Weights of a small mixture-of-experts language model, trained from scratch on English Wikipedia: vocabulary 8192.
Below are experts of layer 3 (counted from 0) of a mixture-of-experts language model. Rows are named router (the router's row for the expert), up (a neuron's input weights, with its number) and show model dimensions 192-383. Each number is 50 + 15 x the weight over its row's rms, rounded and kept within 0 to 99.
Before each expert's rows: a language model's description of what the expert responds to. This comes from a sample of Wikipedia text that the model never trained on.

# expert 61
It responds to: Prepositions and articles after verbs or nouns leading into a noun phrase, such as among, into, between, for, the.
router:53 52 67 34 60 47 66 38 49 33 63 35 37 40 74 23 67 55 40 37 50 25 55 62 55 67 41 61 71 73 55 69 59 65 65 54 43 28 42 58 28 35 45 57 42 48 51 67 57 53 83 26 42 70 79 55 45 38 56 25 53 69 68 61 38 20 69 43 46 20 36 33 52 36 31 37 67 66 61 19 58 75 49 33 18 41 28 44 30 52 25 56 56 35 36 71 47 60 38 46 41 53 48 61 37 31 45 54 39 72 47 58 61 34 74 37 36 62 67 35 65 85 66 15 62 63 65 52 43 43 39 58 57 32 33 60 63 82 39 66 41 44 24 64 75 59 43 60 24 38 56 67 71 62 31 43 42 56 45 44 60 33 67 67 38 34 53 25 54 58 46 58 62 46 54 19 59 46 50 22 67 47 51 47 26 31 50 43 36 54 45 71
up0:47 44 49 54 69 69 68 64 57 53 72 29 41 53 56 65 22 57 44 55 60 29 46 67 79 56 40 25 65 47 84 54 50 44 21 48 21 81 68 41 43 71 75 37 48 65 54 40 23 34 60 60 53 64 24 71 42 83 60 56 42 65 45 44 48 33 72 59 56 37 58 51 41 44 40 48 36 56 48 31 47 26 63 68 44 26 86 52 59 46 40 29 74 46 52 35 54 54 46 47 37 24 45 50 51 56 42 53 43 26 55 37 40 62 54 80 51 34 26 30 74 44 46 50 46 47 38 64 87 52 60 64 57 68 53 58 42 36 62 33 48 15 56 50 62 42 63 40 41 68 37 49 47 72 74 48 52 32 63 74 56 57 26 44 76 70 72 69 86 48 52 55 35 52 38 44 56 55 50 28 42 53 43 22 68 67 52 55 40 62 65 54

# expert 35
It responds to: Short lowercase pieces inside rare words, names and LaTeX commands, such as frac, ad in Cappadonna, ga in Bansgaon.
router:65 47 79 62 48 74 30 42 41 34 47 62 58 56 47 31 59 58 60 40 62 45 58 21 19 46 78 67 71 48 44 47 32 45 46 61 52 63 51 29 43 77 64 20 34 38 46 42 65 62 36 31 44 32 27 37 23 11 42 63 61 42 64 32 51 54 57 53 53 58 60 74 82 77 52 44 62 47 45 77 40 38 37 37 54 57 65 45 76 55 41 55 44 37 32 49 80 55 42 23 54 59 31 61 49 67 52 66 43 47 54 51 43 45 48 60 39 81 44 37 36 47 31 25 33 81 34 51 47 51 61 61 73 44 45 35 52 42 53 23 50 62 77 47 62 59 39 66 50 64 31 53 28 50 59 36 71 59 71 61 61 75 77 63 33 64 51 79 33 48 59 42 32 52 47 35 40 82 44 58 46 40 37 45 36 57 39 39 45 28 67 55
up0:36 42 57 60 39 64 44 55 58 33 62 42 59 41 59 55 68 47 51 56 48 89 44 71 47 62 71 29 55 67 46 46 52 72 75 74 33 38 63 30 61 52 50 48 32 61 79 37 52 35 68 31 54 51 49 44 67 46 59 26 56 35 69 34 53 55 47 36 33 44 62 75 59 53 25 57 62 47 62 47 63 71 85 26 28 64 33 21 40 53 54 57 58 33 46 65 29 62 72 49 36 38 39 62 43 51 40 55 64 38 43 63 53 12 62 74 30 32 54 49 37 40 44 50 29 59 46 41 53 43 28 76 76 73 62 75 81 61 63 67 65 65 35 45 43 62 51 59 90 50 48 61 65 38 82 66 47 60 51 37 62 45 77 56 62 38 46 52 68 46 25 31 46 31 53 74 82 48 31 46 30 52 61 42 59 49 51 46 63 50 70 57

# expert 30
It responds to: The word "of" after nouns, articles the/a/an, and century prefixes 19/20 starting years, such as total of, June 2016.
router:68 53 38 73 43 54 40 22 58 54 35 47 60 63 65 46 33 27 60 63 65 57 72 40 39 46 39 41 56 58 46 64 62 60 45 54 33 55 25 56 39 59 78 48 66 41 32 57 57 51 52 25 48 48 68 73 49 38 41 22 32 63 47 60 28 39 23 58 41 29 52 33 24 32 41 74 57 52 73 30 57 53 38 48 51 55 53 46 45 31 50 56 25 29 51 38 49 37 41 55 49 61 29 50 67 59 44 24 53 52 47 57 47 46 56 63 43 48 51 37 48 61 82 38 70 59 35 62 42 55 39 21 57 39 57 45 44 32 88 33 37 28 34 59 53 40 57 63 72 57 84 39 38 38 44 71 49 57 25 42 44 46 55 56 55 40 54 34 73 29 50 39 33 68 38 37 80 40 52 58 40 41 42 65 49 45 37 69 70 80 59 52
up0:43 48 47 37 44 38 49 78 40 39 43 22 29 47 43 61 37 73 42 66 53 39 34 72 61 56 61 31 53 43 56 49 60 61 69 33 58 50 67 55 44 70 50 58 56 44 56 48 27 58 55 58 60 55 87 50 66 32 20 09 41 40 72 24 90 62 74 38 54 61 46 75 61 49 16 58 56 58 48 53 22 68 53 51 37 46 54 58 62 69 46 64 52 45 57 54 60 52 36 23 68 19 50 57 60 42 34 57 58 31 56 76 83 45 33 61 64 45 38 51 43 51 53 19 57 36 43 41 47 27 42 36 58 33 37 35 50 58 58 51 34 82 41 51 47 40 49 41 00 62 48 53 62 49 32 62 17 63 65 28 74 65 62 52 72 46 54 55 67 41 57 48 58 28 29 35 32 32 40 43 38 43 33 53 41 62 55 48 53 58 61 74

# expert 12
It responds to: Auxiliary verbs, pronouns and adverbs in the verb phrase of running prose, such as was being, has been, mainly, primarily.
router:42 45 54 46 58 41 36 48 68 43 54 27 36 35 69 39 41 60 64 43 73 30 63 42 31 64 49 46 36 40 73 68 56 41 45 36 57 22 58 84 42 43 35 85 57 53 69 69 66 73 44 62 49 47 70 39 70 34 61 30 55 45 53 14 75 39 81 51 49 64 49 57 35 38 38 40 59 55 63 43 45 43 55 53 47 49 74 50 34 57 35 84 60 40 59 66 36 44 44 62 38 39 40 46 29 59 24 47 33 52 44 45 47 47 73 60 65 33 63 50 30 32 59 42 73 10 63 54 28 74 39 41 51 40 76 24 61 60 26 34 67 46 21 29 57 43 53 74 56 18 39 38 48 59 43 57 33 56 40 46 65 55 77 57 65 64 25 42 36 52 54 52 73 32 49 48 49 51 80 46 31 52 63 28 28 67 73 70 49 52 58 46
up0:47 54 19 21 61 65 64 49 38 51 64 43 74 43 75 57 75 33 42 42 46 37 38 59 37 51 32 60 62 74 55 40 58 71 52 56 53 48 64 48 55 38 81 47 33 54 33 49 57 61 98 61 40 47 22 37 58 66 65 58 46 63 55 43 50 42 35 69 47 59 67 36 48 69 54 66 53 36 49 44 43 46 78 20 68 47 37 37 48 62 37 55 70 68 18 44 48 62 60 52 41 76 59 77 51 50 57 46 50 78 60 34 62 27 61 29 54 63 52 38 63 40 63 33 47 46 58 61 59 36 40 39 35 50 39 83 68 72 28 64 30 40 42 39 28 39 33 63 56 46 45 71 44 47 45 50 47 38 56 43 52 49 61 21 61 46 32 16 63 32 51 67 53 42 43 41 39 43 53 14 48 48 55 50 41 36 69 63 41 83 33 51

# expert 29
It responds to: Line-initial dashes, colons and first words in bulleted lists, infobox fields and quote attributions, such as Head of, Type:, See also.
router:59 21 38 66 46 52 54 51 58 73 56 56 40 75 47 63 45 13 66 56 55 35 43 69 40 40 53 33 62 44 43 51 56 42 47 44 52 68 74 59 58 39 52 24 61 58 77 43 38 41 58 22 41 30 32 66 83 54 59 54 38 47 70 24 26 62 32 40 32 62 67 38 36 64 80 08 47 45 22 65 38 58 56 64 48 56 53 61 73 52 38 53 33 32 28 38 78 44 52 83 32 36 33 57 41 41 59 48 31 51 22 64 48 84 74 47 22 25 43 60 47 58 73 37 61 40 41 80 30 24 44 39 61 62 65 46 38 70 59 44 54 26 57 55 32 70 59 52 38 62 49 34 38 70 57 18 50 56 31 38 50 67 47 67 43 74 20 46 54 58 57 50 64 53 63 33 43 64 62 42 47 50 53 57 52 51 64 60 35 64 45 52
up0:41 71 44 78 29 47 69 48 41 76 29 57 40 60 37 34 53 51 41 74 34 53 73 56 28 46 76 37 49 34 59 43 66 77 57 67 36 61 50 42 31 46 55 24 31 83 15 39 50 21 51 28 57 56 64 49 17 43 38 47 32 74 29 48 52 43 56 33 18 29 92 32 65 63 52 51 70 62 68 52 31 65 22 33 24 31 53 33 61 45 46 59 45 37 54 62 67 81 54 34 47 61 28 63 34 68 50 37 32 58 64 57 42 51 31 52 61 58 66 75 35 56 49 43 40 69 21 89 68 36 28 70 67 28 83 68 49 80 59 51 24 32 38 41 62 65 56 65 58 45 45 28 44 63 50 39 55 58 51 31 54 70 24 49 70 52 43 45 40 70 58 63 42 33 66 56 50 52 52 57 59 64 60 48 46 47 65 48 31 46 42 42

# expert 47
It responds to: Common adverbs, auxiliaries and articles in running prose, such as only, just, also, was, a, same, than.
router:76 37 32 28 47 39 56 65 57 65 35 33 33 27 41 50 57 46 57 47 63 41 43 64 44 62 35 26 34 78 75 53 40 52 40 49 50 24 54 80 48 49 26 66 39 62 65 64 63 80 35 47 38 66 64 43 41 45 61 24 52 52 65 50 60 46 78 30 61 65 45 31 46 41 75 50 81 56 88 55 65 56 56 38 58 50 67 63 36 52 53 71 59 52 56 65 69 45 34 48 58 49 54 41 33 35 39 54 44 70 39 32 71 45 69 49 38 78 58 75 53 55 64 30 53 54 51 42 49 83 62 38 45 33 53 38 73 67 63 34 52 40 42 28 36 45 61 32 37 28 80 53 55 21 42 36 54 79 30 26 58 44 35 76 84 52 45 68 76 66 58 57 42 75 22 22 56 36 38 50 38 49 23 43 15 57 53 53 52 70 49 42
up0:57 55 76 51 56 50 58 28 50 85 54 61 64 52 47 63 26 16 61 48 47 65 49 23 78 50 34 56 55 62 32 16 86 47 69 40 69 60 57 46 60 57 71 56 70 39 40 36 28 61 58 64 56 70 22 29 48 63 45 28 15 32 57 45 56 39 54 65 46 66 46 51 96 57 37 10 46 63 47 61 65 38 31 71 52 68 28 45 74 66 68 36 49 73 53 43 49 99 56 53 43 81 42 63 18 45 03 65 53 50 61 69 38 40 09 23 55 54 35 55 39 58 47 65 53 39 44 35 40 43 72 70 59 78 93 67 66 30 17 36 50 46 53 49 49 60 54 49 51 63 48 50 37 35 45 44 36 75 55 60 70 59 42 47 68 49 61 57 43 24 42 36 45 54 54 60 22 73 35 47 46 46 29 65 63 58 51 73 29 56 25 69

# expert 62
It responds to: Articles, prepositions and clause openers like the, in, was, However, During, notably "in" after "which" in "which in turn".
router:62 49 65 51 56 56 42 42 58 36 55 44 17 33 61 40 68 22 60 51 51 37 59 48 37 49 56 56 65 62 47 43 44 54 46 59 52 42 50 57 40 29 32 61 59 53 40 60 64 59 63 45 24 46 87 54 40 46 64 59 76 83 54 47 52 40 65 56 66 41 32 21 38 44 40 57 77 71 45 41 68 64 39 43 61 21 33 41 48 42 56 48 66 23 29 47 78 57 54 73 30 54 73 76 50 57 23 31 48 61 35 46 43 50 23 53 70 64 73 62 60 61 47 33 47 60 62 76 48 57 61 47 54 30 61 62 52 62 58 46 48 65 30 65 48 55 51 51 35 43 52 49 80 36 29 46 34 68 25 31 48 34 48 52 76 44 42 29 84 33 70 59 61 58 35 43 67 71 48 70 47 46 63 41 29 46 46 59 48 36 41 55
up0:31 27 66 35 63 78 47 49 68 53 74 48 54 64 52 51 17 40 43 74 49 41 50 28 62 36 58 66 68 60 57 52 53 61 18 49 25 21 40 54 59 93 92 28 33 72 56 48 45 50 75 53 28 54 57 67 59 81 44 50 31 37 50 43 31 72 55 66 35 61 67 96 46 32 56 66 40 45 37 39 52 39 47 81 46 44 67 63 65 78 96 38 85 49 31 33 56 44 68 54 54 61 53 62 37 55 58 49 65 51 48 63 53 37 50 31 35 48 53 76 53 58 43 27 41 71 41 52 23 23 57 28 54 42 39 29 51 58 51 76 44 48 40 44 22 40 58 54 51 63 41 36 65 38 74 42 23 61 63 35 38 57 44 45 51 62 57 62 74 37 68 63 44 50 70 72 30 41 60 49 54 76 55 32 40 49 51 53 66 26 62 67

# expert 48
It responds to: Symbols, digits and code letters in tables, LaTeX formulas and identifiers, such as braces after \frac, IUCN, ISSN, country codes, pipes.
router:49 48 49 24 34 52 51 50 56 53 42 22 43 65 64 66 50 67 33 30 57 59 51 56 72 35 50 38 35 62 38 56 55 42 36 65 59 41 76 22 52 64 42 56 32 68 30 56 50 34 51 40 44 43 66 58 33 65 56 56 47 28 35 40 75 66 43 85 62 51 81 63 53 62 56 47 20 39 48 33 47 54 70 75 50 17 70 25 66 44 31 47 59 64 70 29 48 64 82 41 24 28 51 07 24 44 68 47 40 60 33 37 59 34 50 25 51 30 38 32 51 25 80 62 63 34 86 62 26 32 42 65 61 65 30 57 34 54 42 36 36 57 25 22 32 33 61 62 50 54 32 68 65 67 55 50 38 56 43 42 52 59 32 19 47 20 29 51 59 57 30 48 52 41 35 59 52 50 55 37 56 29 60 61 30 47 34 43 57 42 56 51
up0:24 60 49 51 40 34 56 37 59 41 54 78 23 60 28 38 60 75 32 42 52 29 29 49 40 61 60 57 61 51 42 48 23 64 60 68 48 38 45 45 48 66 44 61 54 42 31 52 42 49 47 32 51 39 45 60 67 51 49 02 60 62 72 66 70 33 40 38 32 67 58 71 36 49 40 25 44 30 99 29 42 50 50 52 51 52 54 46 63 42 49 45 49 60 57 39 62 69 65 51 43 61 64 57 55 51 40 65 48 66 59 68 35 57 40 24 52 45 29 52 61 57 53 37 69 66 58 40 52 33 63 57 42 45 32 46 55 58 51 41 35 53 87 56 41 42 42 51 56 68 43 57 47 30 37 94 60 41 44 65 23 35 68 36 76 37 37 07 34 44 40 47 78 57 39 53 69 62 25 37 60 42 49 51 56 50 29 78 42 45 36 61

# expert 37
It responds to: Bare space tokens and pipes in tables and stat lists, mostly just before numbers and years, such as 2024, 500, 14,748.
router:65 57 43 49 43 32 54 51 76 46 33 70 66 39 58 52 42 46 44 31 63 60 40 60 35 51 59 34 49 40 57 68 60 37 52 45 14 48 62 37 57 70 63 69 48 42 42 58 76 25 44 47 53 77 71 73 37 69 41 49 73 57 32 41 66 17 54 52 57 63 53 38 20 63 61 65 57 48 53 57 74 61 51 49 59 28 47 56 57 46 59 23 30 54 53 56 44 64 51 68 52 31 11 32 67 18 35 39 59 55 56 53 68 61 61 50 45 64 63 78 70 43 58 45 51 34 74 53 34 54 38 41 58 62 50 43 88 59 54 61 35 37 67 46 15 64 70 53 65 63 45 51 69 41 52 62 53 43 53 30 42 41 51 32 60 17 44 34 59 64 33 53 48 67 64 44 69 63 36 41 31 60 38 42 46 61 61 29 51 67 53 91
up0:39 55 63 48 48 73 46 45 22 32 51 47 57 45 34 17 80 60 76 54 47 41 55 28 37 57 20 48 31 81 48 47 60 69 50 32 47 41 55 67 59 53 51 29 51 75 77 46 35 41 20 49 51 65 52 54 47 46 61 55 47 75 66 43 49 47 44 54 49 73 60 28 49 76 43 29 63 67 56 79 52 73 55 44 48 40 67 62 41 77 47 36 78 44 49 57 38 57 45 48 71 33 41 58 54 40 51 63 65 02 29 52 60 18 53 47 42 68 47 39 52 44 43 37 42 54 44 45 62 30 44 60 54 47 28 70 33 58 32 43 49 48 41 57 76 48 45 41 65 71 57 52 51 66 61 69 53 55 57 46 54 55 26 39 42 54 61 59 33 54 48 69 34 43 68 94 66 24 61 41 53 55 58 39 34 62 46 27 46 28 29 54

# expert 16
It responds to: Family and relation nouns such as son, father, wife, brother, plus the of and commas that follow them in biographies.
router:73 52 50 68 41 53 35 35 43 45 63 59 58 35 47 43 40 31 60 53 57 73 35 28 45 61 34 36 38 52 25 28 51 58 53 72 37 70 33 82 36 50 72 72 70 54 52 79 50 77 61 42 39 44 74 61 66 46 46 52 30 68 49 32 44 66 51 31 54 33 49 48 67 32 57 48 54 70 54 54 44 50 58 44 41 53 21 76 77 37 49 43 59 25 73 42 45 53 65 35 57 62 62 34 60 50 22 36 35 95 45 55 31 65 27 32 43 41 48 47 68 89 52 43 78 39 50 50 61 44 57 43 68 40 60 58 80 42 52 82 61 43 66 72 41 84 43 55 56 60 41 40 45 50 57 36 16 42 55 70 22 40 54 54 41 71 69 31 44 41 68 76 38 71 58 71 52 15 40 59 68 88 61 28 61 44 50 57 55 60 34 52
up0:45 44 60 34 58 37 49 33 58 50 60 48 59 45 48 49 63 67 18 66 17 40 79 69 56 13 42 33 86 22 53 49 45 65 43 46 68 54 71 27 49 50 29 37 69 57 48 62 77 30 56 42 55 53 37 27 61 53 47 51 55 53 33 54 37 46 04 60 45 48 36 51 24 41 53 61 50 48 49 56 46 46 27 56 29 41 34 20 39 60 62 60 56 53 08 67 69 69 75 21 52 64 45 49 48 33 61 59 39 27 44 39 79 65 62 38 40 68 48 64 53 34 32 35 54 65 45 55 73 35 64 51 35 56 45 60 78 61 37 58 30 46 53 58 71 58 49 24 40 58 55 68 41 38 63 36 74 64 42 27 67 39 40 51 55 58 52 55 32 33 39 62 54 26 58 57 46 50 51 28 48 65 39 55 29 59 35 48 44 42 58 66

# expert 17
It responds to: Spaces, digit pieces and odd symbols inside numbers, measurements, statistics tables and CJK text, such as 41,000, .809, 2007.
router:58 41 59 46 47 77 55 71 63 42 13 22 50 52 42 81 42 38 18 62 60 41 62 57 38 73 56 68 47 27 37 51 48 52 34 50 42 44 44 39 49 61 66 61 33 77 19 61 73 47 35 37 19 68 86 43 34 79 60 23 20 39 69 38 88 41 82 50 45 56 54 35 36 32 50 74 62 62 67 45 35 96 71 26 77 32 74 45 79 31 57 62 54 62 39 40 74 38 45 74 45 39 54 40 66 32 29 35 48 41 42 28 68 45 18 30 56 62 43 62 45 61 49 53 36 62 52 43 54 72 38 65 49 44 40 52 34 58 49 47 22 27 65 50 61 66 50 55 79 25 64 46 30 54 40 61 52 66 33 35 38 54 60 63 64 32 68 64 35 52 31 61 69 62 71 55 59 66 64 48 73 31 55 37 54 62 30 49 35 38 45 54
up0:63 49 68 62 39 23 40 49 48 51 57 68 27 29 33 67 50 52 47 55 52 32 31 15 70 76 51 23 61 59 48 71 44 62 61 35 62 32 44 60 18 42 59 31 51 42 76 52 53 47 33 27 56 39 73 47 56 70 44 24 47 45 59 69 53 60 50 49 36 71 56 51 48 36 42 44 74 52 59 34 27 18 77 58 41 61 63 50 46 55 58 62 49 40 50 70 07 54 70 38 43 37 50 52 53 64 53 77 34 56 58 42 57 68 61 50 42 48 51 83 24 31 33 59 20 33 46 49 64 30 47 38 57 51 42 43 53 54 67 60 27 50 42 00 63 35 53 52 50 60 24 62 38 87 58 49 35 74 52 33 33 70 32 51 29 58 37 96 45 58 70 58 72 46 69 58 48 19 60 51 60 47 43 42 59 43 23 15 36 42 54 65

# expert 26
It responds to: Middle or final pieces of English words and surnames after a first letter, such as sk(ater), t(imb)re, Burn(ham), Kersh(aw).
router:56 29 69 52 76 70 60 35 64 55 74 58 48 80 64 63 62 56 55 18 73 36 49 34 47 29 41 61 57 61 63 66 17 49 75 33 38 46 20 33 39 64 45 21 50 49 58 35 34 49 57 52 53 60 46 11 55 43 25 66 41 39 78 22 41 64 23 50 68 58 63 59 52 63 77 40 30 73 44 55 45 51 46 26 26 45 80 62 58 57 34 45 48 28 51 54 34 80 45 30 39 74 41 57 68 65 66 84 55 48 29 43 34 68 79 74 20 42 55 64 34 52 32 50 47 32 83 55 48 55 63 39 29 33 59 51 73 29 56 64 70 39 68 38 63 51 51 50 67 74 18 61 67 49 76 46 60 61 66 54 49 51 63 41 68 70 84 29 33 46 24 54 63 43 52 46 57 42 65 44 75 50 55 71 44 61 32 54 31 48 38 39
up0:51 53 42 47 34 48 38 43 28 48 52 38 34 54 65 47 57 48 61 51 57 47 05 33 44 60 60 37 50 36 50 24 46 70 49 26 54 40 51 72 40 27 62 38 47 43 33 36 38 72 78 49 34 54 89 49 70 78 19 00 38 49 51 25 41 11 37 54 36 49 58 34 56 47 44 37 47 40 46 22 74 37 42 69 46 50 67 41 44 60 68 52 52 46 43 56 49 50 56 72 65 60 61 56 24 61 42 58 51 50 56 59 71 58 49 47 14 46 54 51 63 62 34 34 69 80 73 46 31 75 54 31 66 75 69 37 40 52 26 34 44 61 59 74 54 26 50 32 57 46 35 42 39 61 42 44 43 46 55 39 49 41 16 51 49 23 56 24 65 41 42 70 65 34 37 42 50 56 51 55 26 55 30 67 41 20 88 73 72 50 48 32

# expert 28
It responds to: Abstract nouns after the or a that head an of-phrase, e.g. number, record, share, term, values, rankings, lead.
router:39 30 57 43 49 55 51 83 69 46 39 55 26 27 31 39 52 85 36 82 58 50 29 41 73 64 54 46 76 70 32 46 45 54 66 56 52 48 65 55 35 51 66 51 35 47 50 55 25 43 24 61 52 67 62 47 64 80 37 63 52 33 62 62 39 33 65 55 66 70 68 47 25 55 72 51 55 22 46 32 40 32 61 71 38 45 43 65 70 52 53 64 22 23 29 50 58 51 38 69 58 29 50 52 38 44 69 48 48 34 29 75 31 62 77 74 43 65 27 53 42 40 51 53 51 68 26 37 61 60 56 48 35 46 48 36 34 55 66 56 56 52 31 40 57 58 55 43 29 45 39 40 66 21 43 35 68 34 76 57 29 56 39 39 51 44 43 60 50 42 45 32 64 40 49 60 49 26 57 33 40 56 55 50 68 30 40 66 37 55 62 43
up2:57 60 53 57 49 27 57 56 72 56 42 61 34 52 62 53 35 51 23 28 55 49 54 54 49 46 38 41 50 55 65 21 67 66 53 56 65 27 74 56 38 67 35 30 60 54 58 44 55 72 77 29 46 40 77 49 37 75 71 66 39 61 56 49 30 42 23 04 38 15 73 32 80 71 29 43 46 42 56 72 50 47 29 25 72 38 19 22 36 39 35 62 65 45 40 46 70 45 23 54 44 48 46 48 55 57 61 18 63 73 70 59 55 33 44 35 41 78 28 64 30 65 36 61 15 49 62 56 15 39 70 69 26 44 39 64 54 67 43 43 72 53 37 69 39 88 37 49 91 38 47 68 51 29 38 56 63 67 65 45 32 58 68 64 64 44 59 65 34 74 48 41 30 56 34 36 51 65 45 32 36 35 46 44 48 51 66 56 53 31 42 62

# expert 46
It responds to: Periods, closing quotes and parentheses, and paragraph breaks that end a sentence, often before a heading or a new paragraph.
router:45 60 42 63 35 38 69 32 36 39 28 47 63 49 63 62 64 48 47 26 55 45 53 71 25 71 50 68 50 31 59 67 72 32 48 35 56 54 42 58 78 35 44 46 44 45 61 56 66 38 40 62 28 24 42 45 48 52 51 15 46 34 25 44 67 43 39 29 61 66 43 60 60 40 55 87 70 53 58 44 38 36 54 77 62 62 35 41 39 86 64 50 30 46 26 57 50 53 74 61 38 35 68 68 53 60 36 53 63 66 38 67 52 42 43 64 69 44 33 66 72 47 43 54 61 47 45 60 29 72 20 51 65 59 48 48 63 67 68 46 65 48 71 59 26 53 51 53 37 29 56 90 56 60 62 48 67 64 48 32 45 38 27 52 60 22 37 39 51 46 46 27 44 73 69 36 56 54 47 39 66 58 33 74 82 46 58 46 65 35 44 60
up0:49 31 45 35 47 70 50 50 39 46 40 41 54 57 47 61 49 23 28 50 32 41 54 21 77 57 66 36 52 46 74 50 69 47 47 54 42 51 48 31 33 43 62 50 59 68 35 13 49 46 58 62 41 65 67 47 59 66 47 47 42 73 55 32 56 39 47 38 38 36 70 53 66 53 29 40 59 50 60 35 31 34 55 47 37 28 36 59 49 27 69 45 53 44 61 45 45 52 52 65 71 62 11 26 57 50 50 62 62 53 49 26 80 47 63 53 32 56 66 55 48 15 30 56 42 75 48 55 47 38 61 48 31 76 59 39 68 47 46 49 32 46 60 22 62 69 65 25 25 80 22 72 40 37 50 26 65 64 59 46 60 51 47 29 62 59 52 59 56 31 57 66 65 42 25 68 69 45 57 32 64 47 57 46 46 70 44 68 40 44 72 61

# expert 52
It responds to: Field labels and their colons and line breaks in infobox-style dash lists, e.g. Location, Country, District, Order, Date.
router:58 43 66 52 31 58 40 60 59 49 45 49 45 46 70 40 25 30 60 58 38 56 50 42 52 29 56 50 38 59 36 52 42 47 45 58 15 68 57 47 29 78 45 65 29 58 32 49 49 64 68 47 45 49 48 58 55 71 53 28 35 55 40 36 80 49 55 37 21 15 65 27 37 46 32 27 57 42 38 60 64 74 65 36 14 66 59 73 36 35 52 45 45 39 66 71 35 71 48 34 42 38 62 28 53 67 39 27 28 50 42 64 77 42 29 47 62 48 37 35 48 65 62 63 58 44 28 41 70 31 66 73 57 75 23 57 38 40 27 49 33 53 22 64 56 48 76 49 44 42 31 50 40 63 63 62 57 51 34 69 66 58 24 54 41 55 42 46 41 48 67 73 48 58 47 34 58 33 34 44 38 34 50 49 45 42 32 39 39 66 28 41
up0:66 37 59 31 49 30 58 20 18 45 38 50 59 72 49 83 72 52 66 32 48 32 72 63 40 69 49 67 59 45 77 44 61 69 55 59 77 40 68 46 58 76 59 54 63 39 12 06 24 49 58 29 38 37 49 48 36 58 48 36 47 55 58 56 36 52 55 67 59 54 53 46 48 54 75 60 27 21 55 32 55 45 38 28 65 62 32 51 50 59 47 55 31 48 38 53 72 73 57 20 59 45 52 40 54 48 59 53 45 80 71 49 71 34 54 56 42 52 61 87 60 58 55 58 52 66 56 82 43 91 47 40 52 57 56 59 75 57 47 34 36 35 36 55 75 54 59 55 70 48 41 41 56 42 18 39 49 49 40 55 51 46 84 57 33 43 37 56 13 57 29 17 45 58 68 54 21 17 54 51 24 52 46 47 37 50 38 62 25 69 34 60

# expert 7
It responds to: Conjunctions and relative words that open a clause after a comma or verb, such as which, who, though, although, since.
router:59 37 22 43 56 20 39 66 30 67 34 29 48 38 60 28 50 56 29 43 49 44 28 64 35 48 74 37 34 44 48 65 60 45 49 30 58 31 37 62 63 33 35 63 42 45 68 68 29 74 74 39 45 50 78 21 79 42 64 54 59 58 34 46 73 48 58 53 30 61 39 39 56 30 41 58 82 39 56 33 54 50 45 55 52 63 53 36 66 71 51 68 57 34 34 62 48 39 35 49 55 51 65 45 30 58 28 57 41 32 40 48 61 15 57 71 67 57 69 55 43 32 37 49 44 41 80 58 56 68 74 39 38 48 63 32 67 60 30 56 60 49 40 35 51 28 38 36 32 27 55 35 60 33 37 51 63 55 55 39 59 46 59 36 63 56 16 56 39 38 46 42 44 66 51 40 76 08 51 50 47 56 59 45 41 31 66 53 56 62 30 42
up0:67 43 32 20 67 44 57 62 63 57 84 59 21 33 53 37 40 28 53 80 45 78 36 61 37 50 62 29 41 46 68 72 39 61 47 37 70 45 58 59 66 56 49 50 54 65 55 38 42 64 51 15 46 37 68 90 46 83 64 79 60 64 61 62 57 51 55 36 58 34 57 54 33 21 76 45 54 68 55 41 36 50 46 34 55 54 47 59 29 51 68 23 57 76 49 59 14 51 76 54 46 60 54 58 36 16 50 49 77 31 62 56 52 31 31 16 59 66 62 35 27 32 47 58 23 51 41 44 79 39 47 39 72 64 45 59 57 52 55 47 49 66 36 66 37 61 68 20 41 40 52 49 55 54 43 44 60 28 81 55 41 62 59 51 25 55 81 77 50 55 45 43 21 52 41 79 42 54 54 35 65 57 43 48 70 52 54 24 45 40 63 39

# expert 42
It responds to: Final pieces of European personal names, surnames and taxonomic names, such as Luc-as, Yvon-ne, Filipp-o, Pever-el.
router:37 43 43 51 36 32 71 15 36 86 68 65 83 53 46 60 61 53 48 55 64 32 79 16 58 40 51 54 60 55 36 49 20 52 16 37 47 54 46 41 52 60 59 44 85 34 66 19 69 42 35 41 55 44 31 31 27 48 39 57 48 51 25 32 33 59 42 57 42 65 57 61 56 75 51 27 37 50 40 57 52 40 62 47 43 35 43 52 58 52 49 45 53 42 56 79 46 64 56 41 46 41 69 42 15 70 62 85 76 31 81 78 46 73 47 44 43 61 29 61 38 22 51 61 55 56 31 43 78 44 42 71 66 56 15 52 44 56 63 47 50 46 40 57 38 56 41 39 36 60 30 50 53 47 58 35 69 41 62 59 29 78 51 24 32 56 69 73 48 72 38 48 72 56 39 46 40 61 63 50 52 24 69 56 59 72 57 69 33 18 44 59
up0:11 39 68 62 80 54 28 47 59 48 40 54 46 54 65 53 57 57 64 72 32 29 43 46 49 44 66 59 68 67 53 42 41 78 69 59 25 46 43 51 41 59 61 48 46 49 09 36 59 90 53 46 47 80 54 47 37 54 34 48 33 55 52 41 46 32 39 65 56 30 01 33 63 52 32 51 50 51 69 46 40 37 12 58 83 35 20 30 59 88 63 30 51 13 69 66 58 57 44 48 28 42 60 33 45 64 65 72 42 51 70 71 69 29 68 46 57 63 48 40 66 53 49 57 41 61 38 51 38 58 45 27 52 67 55 41 50 49 53 49 32 62 53 64 29 36 44 47 45 31 45 44 59 26 35 42 53 46 57 58 24 37 24 48 30 63 43 54 40 51 47 22 63 55 36 46 39 36 57 39 64 35 48 28 60 43 53 36 56 47 79 65